From a checkpoint of a small mixture-of-experts model trained on Wikipedia.
Size: 11 layers, width 320, vocabulary 32768, 144M parameters.
Below are experts of layer 5 (counted from 0) of a mixture-of-experts language model. Rows are named router (the router's row for the expert), down (a neuron's output weights, with its number) and show model dimensions 240-319. Each number is 128 + 24 x the weight over its row's rms, rounded and kept within 0 to 255. Numbers have three digits each.
After each expert's rows: a language model's description of what the expert responds to. This comes from a sample of Wikipedia text that the model never trained on.

# expert 50
router:115094111124119115117149143103134128124118163137173117138105114123117125136111128153163150124131116120106102105170151178142157144103144126107116103132111147115125134177089114134112108107139177136162153134151080149113142126111130097145057148
down0:125149127112112121177158083145128143146115106119093123119119195110119159126092119166144129097102134124131137095153128136137160177129146097151149088143140117144125140118148126113154118105103100095121123120131114118133130099139139119111114137
down1:154145121127136155089127124157150102103096153171164100111097117143102117126098129136131136181090105122151096123165133156118072110169160162132147131099092114106121086158119100132145150176100145134089077130117172120158139134094083124072091132
down2:099162116136144136087107166167088103108088082104096141152098160126134106114127125140155152163133122128133152135135159111124120116138063150169106078164138102168145126118144177119093107100146117096109161090128157117156126126113121096118155137
down3:101123120135123089143178104073112139094162069129093097136089140120145144141129132102105100101111106151115119138137115103113154154118094102090109101093146146155107128138136130088118113107121135145125120115152130162148128125134111136139111100
down4:130114169151112119129128166089095123099157116066158104106138143120140126134149147120120153134124134132121113179115109152132127126103114116155132134128130102153086173100163154159114134101128143107143082139121071120090133125129151090144154188
Description: Verb and noun stems

# expert 1
router:119106138153195173152121096161143126149135144127109114110132120173141103118119169177123117125111184117077118146149124129135147124134107135103142101157129106127167096141096173117145100142130151141111145137102139113136067146128141115154097151
down0:142108139147132147159156154157176085142143140127151151133138122128106100116115151156120128159113150157114131116139135113131121122110124130142109138158179127124135108145111146117160140141131107112140097107085149160089130072128170129101095158
down1:132150120118124107098151102155109144122116109136168119165212114151121119134147108142095128119158095139173128093140098098107125150090128117092136163126113145152094141172134168089170103118114125141095136119108132144105138113120125089149076117
down2:157122088129128092166093185140105139111137073107083175115127087128139116129112124140115138115144139156164138116157180093136148152074148095135134134171149150106115145151155111107143151178128112142092147116153159157100144113122123111180125094
down3:124144105093101120127173132164153145141151130090111139168104109147113130117148087136122117126116147125097087112156126117144125135108130125087145105141132087111096154151149081117105164104169125148135126161100125149146095170105108129119079113
down4:140122154130116116109126136116178123109127130133108132137133137096124140127113096153129118113077130142138129132112098125144127175126116118197155161091137110152172208159143139077092111157110108102103121093131163169114123118143128183145163134
Description: Verb and plural suffixes

# expert 49
router:119125096154155128145129141110153092114130119156106135187122140118136155145145137101130106140123120117099191107065136145118126103113131131151161131166141121131172108112120153158125156100111148112147124131126167093127135159131112138179096145
down0:102110115159150145105135100094175142105110127153147122103133094111118122150141184132159141115076076146128125134121152122088146122143101141121171072156165164119117154132096111112130177116090149157118156103138092123126119182150113153165119126
down1:086097112134161088139095125179138140133111132121135133147133172105119072170130101122152107115101113158137146140125109138158129116107125122156107129125126137143113151117161122117081122135115110102163108141158113138158075082155152166146056140
down2:119100155113155133139097137089112162127124132088142115136138118119090112094145116131115168148142101129146140148097146124159117152148144139105123136134104125158123186137116128177134106101086075118159153130157182168144111129150122120101122099
down3:130123151149131120126134112140125153140121143163142190114129113122100103132136165112130092134150138146106118089133132103106148154156117115119113088134076152119153165142169171128126121197154111155143123068140143125143129155142150112114105111
down4:135083129116135147097113139111109151157128138134127105154114139124072135167149152121139109161143138103121113153146153166107153137159127158100134131140157184085097115147120158123166153118128106105112122130141061156160132111131148098157103114
Description: Mid-sentence prepositions

# expert 33
router:161163126116116131099120116110107111151092120104091112102121123131100155102106122121128135148101139104095075141138137126121115154123106147097152136143136157126114065125103144129148077175111164133109115088158156114159096091115140097140161134
down0:112124093085136123150071111152112163117104090137114109110159173130131150149156121128138118144170160112124135125140122174127177132133139145147150136114118134114177151106115124141140070157169104138131139097116116105110144154104151135104154101
down1:150096135166109192131115126141135148122163132113048109114116084108137129146167116151138160116097141119102141100130112123124090163123110131124158146101083139087087147128174091116129108143106113138142129104136124131179161139142067120107125112
down2:114098118135126101115109104170112116101117109112064143140122154103136105137153113156134131100138144118128108087162148152127154144141176124134144076185152122148166132110089124116128146152104160113168081133129125109121115104073160157107125132
down3:167178129139155103145140160073158144120108167098169141117125134143116140136174095077146138122115170123122117105167121156156107100124115144046087126103156126127120164112161089151114157115168138104121125179108099165151115083107104117065132125
down4:109116138113124151118107120124162133104119103135139128138072136136126089062133094138122116094148142120137141138146150087107169132121131114109130175079113121105112153164175115137114136111129132102115165107121140103130154124130103132176137136
Description: Word-initial consonant letters

# expert 42
router:123161116083130152145121152211156147155141133170148111119121132133145089126113111097130162120104166115132104137157115077154107166109123154130153155127136114147095174098057143097113113119145135142134173107086148104114146145143129149161135131
down0:115118117123075135169137098075113087144124125142102112120149142161131137120097137106144113102084112150139151105093113128098113135130121113145112156116094176124142127101135151095130136115161135134081084107150145180120122151167147122112109123
down1:161127084132128152116136111128101136129122131100143086161107156142091138134129128130107151162135141133131155169159172150120161118141091123189079145113164104155131149102111169124131115105116149099129131136106132108128122135159134117153094151
down2:137126151151147125146144162145106140156100093118094161188131121114106172130164123128139133131104147129153103140117146106118141136092122146177087128181130115144126142153120163208120136102152098119177116176126148114124130131140140104177150113
down3:142090129117110118135114123115119133126169129096116129131120091132164092092095099163108131123160103075150089158149060090118146138134129106120130107141111118144130134111119105159139139159140139095162131151125095139112146129128114112119133138
down4:130101128164129140127147084114153129151090142119115118104138132069104116109138138090138100109097134129117133087156156079143101119129099119156123137140144135111111124171175121126104135130086134145179151115126092140155104110092129143123137099
Description: Name-initial syllables

# expert 52
router:098104112116158113109117149167133136130107101161097124168122123124174118149116156159101107111141080151164130147133125141100132143179102144109165169112113145097161173107172134183125161105126090151114163124123141130129115170172127105145157145
down0:154139134149158139128099132097167151181167137185137117120124137152139126152121161080126113133158133110125114134107130093104088135142099114151161118148131147157140164152128156126140097154117118151126103155137125133120164160132119163092132130
down1:114132129132165116105156145112126110087131109118166155089143082142151132133122132136150130119096161137124147152146113157129135098142094158118120111120138088104085129115122093176095132117117125128122176141111114139126079134088148192080134131
down2:123115180112140097149114165120138129131124137141082146132131122125151145126157124136170141124114140121105176165124124180130129111181123118131147124158115125123137130154111145117131158149114115151139124122116128140150115144085115116128100135
down3:129120123118090151109121109127112150127108105099133088079131109146138133124142137110098131132134094153096152107105137064130110142128146137182169164100118122130154137121099139110081131125158173180157129147121163112193097120112078151101171142
down4:161115119131166105178103107073110129103163162118110103124104156066159131098156135120153168122125164140147112108114107161115147114110150090100133139127105109139154147110121121120089104116179161130115150133131149151131128105147114118140098146
Description: Comma before capital

# expert 53
router:132161100146102126129152107127155096145123165173094114123169156106133113129151124144122126143138097144120107148122170137123098128164131138104143148131124068147127134170110114113134100077125106116098152115158129151133099101111138093154073144
down0:141131103138147135125164126140067127104134118132149118112123111161132124110142101129112116105126108142089125113101127102137120117135093151140167126111178117128165157126104092165090115113125115099167097089104137153146142148133120116095173153
down1:124130124133167155134170098115133127161175128129127134117130142160130156168127097125135108134096140111139146131126140149133136067091109128154118143158133176151145116110173092112165078149160137103084137146147082089162128120109094107156124116
down2:125146113121124089148119155119149082086110167128126162136130128156105168099101161140057124136131136110140158086137143118156108148171125151152107109113100155174128177122129131150157143186124117145106155166082125116136158154124114099134116118
down3:132125128150149118134162149132116152120168108083170105077155104102127134119149132131144095181113112101116125117146101164146133106091085107145158098085096099189096115096141144138106127168153137141166104111118121129123115160166209130108145119
down4:103151140121155156153056113133138118113042107106125134145105130153123132101098110118077110151147139111140117111103177099166125149110138130141129184127104108112125120123121086173113103106112134112136128111147120117113112168111118099151118120
Description: Word-initial Latinate prefixes

# expert 36
router:154159114119115142098101118105107113142103099145095105118100110148105147121101148132122121150094100114120107137155125131109119139147097140094143136153134163136145094127153142115156121171135133154099119099168168121156082097112152102128169118
down0:090121116165155080085119131187127114117103111171135161146148128156077120111110129111130143135173148059099146097098129138130128150130155129157154133100135127106103086122100139152073136123152171118142099145115162143067106128123162130107082116
down1:166133122142085101105121110127122064110120068135105121130105104108084152135128137128134094156140097144135134138183119110117136122131127125193122138118122106126123171116142148141090104120132105163128130092123143113101138126130119082097173129
down2:096130120138141128165123163101121104173147146116143110136149136123109122118155103112125070145120151064155134101118156163109087156157107144153097148155108133119163090155116151120096111119094185113156132117133086146117141115126103115137187150
down3:118100095098093136149105137125140109152170095131105101154127141158123167162100140120136149098157152185151106105128138112155129135172115121160136182112081147131168123129132180092148126090111120152122126131104179149110173118113131094150102063
down4:134139116090174125123131145098111118139157165130079140118081158079156123112129122133120152094104166105116084120162185108148131118147128115117081145177142154131130125096106096138111177127142147174119133108127132156165135128147114117147085107
Description: Capitals in names and credits

# expert 46
router:144128131102104154124105135105106120129151178153093135142107135161146151115115090122094181115111125110116148130163161099101170100124191128131141155163114130115112098134117158139122139158179162125134096104133140122111125153114124123123125109
down0:119144160165104159136138130099148147108149138133144159102151128120097111182168143129117098129105131103108136115113096131103130141122106144089139109111161134130160133148127151149135171151165165123114157102094143126134120116138138112164139074
down1:128132105129158125130081148122096151102082156149122130134129085155176115123148131121128148128123087097163107144110135127187099112100125142130141080171191096150120125137154142122109136100125143101129113114142067122130095113196141116115108109
down2:109128162126088148107136153125143111120146076137136152122156143118123102164116156161124101160100174129112118134127151110141162103140130148142095119153114118137184101136145173112117128136142116116092090163107097104136124170133102151146129138
down3:144156113133101137119139124126163138148102129131087138122109118153159114111140094123105113127143116086126147100154120116099134104145172126124110131139092130116126106141158153130148110157137102110142087087129087099079140121106075129102095139
down4:135077140147103139171119109169128167089103105159136135116139101172152129140178160084130151125151115140143153138145137157152091134075130113102145117116137129107136088136093112120046133140131137112135135126096150108120131131145130097126120088
Description: Clause-opening function words

# expert 47
router:173126164110156087103123114119112146142108135112106125157136107098107088149106133109111103104113126132144124122133088149125146069127165144139116107135103071127100096129127134089124124160087136159113123073112065162160104113135103156119154103
down0:134136082174145128115090145108148135144158154136126134176143141115157113131144142153138148097114126107110122155184126130114139129093144124095138145167169125150101113142083158142124118156110150093128145127140162132167121098127142143117147094
down1:099145158152138115145123141162126157118118137083108156135140135100145105116147098104161128087172118125059123101122101093113118105131124124193111067083126156116160181125105173124139105145178101146128093135123117151075144101172167125132115138
down2:128137114095112157125150146113124125119118080140137151114120168148137123142155151137173117151130132148145116161096126108076148141109116162135151078116121148133171125144072119134114160064113094100145134131113122058140121160127095101118124130
down3:144115170097123154100152124139129130118144125125140158105105137107134145112088105152139125103148125127124075173140144121141144171123104156151115123153140133098088083140167108139108137137117095124100166133118078145125111147114152052137192138
down4:113102128148135087122118184138075152129145180153158161146113087117114116106129108093142128139136092127110143087162142169135146120117142165154175101120108121147116166143119088130149095118154106161088164152135117112121116089177133144113122125
Description: Digits in figures

# expert 3
router:114116162152151101098094083120129127153126116140089095122141163099133159124138164141175106143132135170133094156090102167101101150121107128107160128149122132124152111104066118144128109124091111111152153163093136173113095079153132134086144100
down0:143130084065118120127175158150077134124132104133145110100117118100110131133136117116136126136147124136134134103125146137146113170175097066204172118124107140086113114146129135066123154124132115146101127104138122108135137131133117123133101087
down1:147080108155121097105109128110158155136114106119117141122112123088147125173158117081125095101126088102109142182082118131110106167149139186142136161128137126136119125139113134163131102133125105129127122100091163116144103112138132119132177150
down2:109101135138141145147109150138129142120153116101156115112123088150090147125115104137108100124150088143139135140116113135121129113109102157110117121110085152160170148054148133093138121141127130114183109093096154117134118115120149109078112091
down3:169128151125135081127084123180083159102122110118100066137118120121122152073132112115141156160130153166147114099116135104123116198153143182133117105110101143129121139163148155140125074166122147130167120077170114143095133100126147130135107113
down4:137180113145094115114182153148148157114196110119134123129137154137104119106116116147123171147150166112122122116147125128137126126144122104157127102137104113121119140171100095130114099117169113159118152158109071100177083101151099141158148090
Description: Numbers in tables

# expert 6
router:151160116167133158126186087142136108143199168149138114119124155109117104099131107142133170147165102137102141135104136148136126121128135131112161102118139091145118074101154149113132111099169137146110156099142136069161150115126125131138095112
down0:119116094158126129109117135135126151114156133135092127129137152136085142174183101136120152161132099137098110125088126155112153132168165124104139147096129117133143092111148111105123175079146132093144170126114125124113158079112126084156141183
down1:149103169117147095152132122076170145173117134123123124137085086122174166129112124150138128119149118161140063145087092106154138125096160118115107085133120139119116124178112140141104142125107120130137096102150103102137144128103099146169123166
down2:107080155190141106100127178144113111151118091123128169167115141078097138105125116147164114118099150118136119138104105123166117096173069141136090074126118113117116121119162135151140104132125116140158127119103110139154122122134153115129121176
down3:125127140105169140102127136136116164142150144127160105136182079206098101114137123115139135081129136156163120127136123143130111182144121126128135122105156166168148132084123133145125108199095155158112129090128162115153092143132099121090115130
down4:127131100135130148119130113163105122109090133107093100113134127105127125091105122105133122122100179074118142117134126098137149116134142100082124129128118106141163150150128161124128102068118089133110121123153128089122137080151109148137126128
Description: Lowercase word suffixes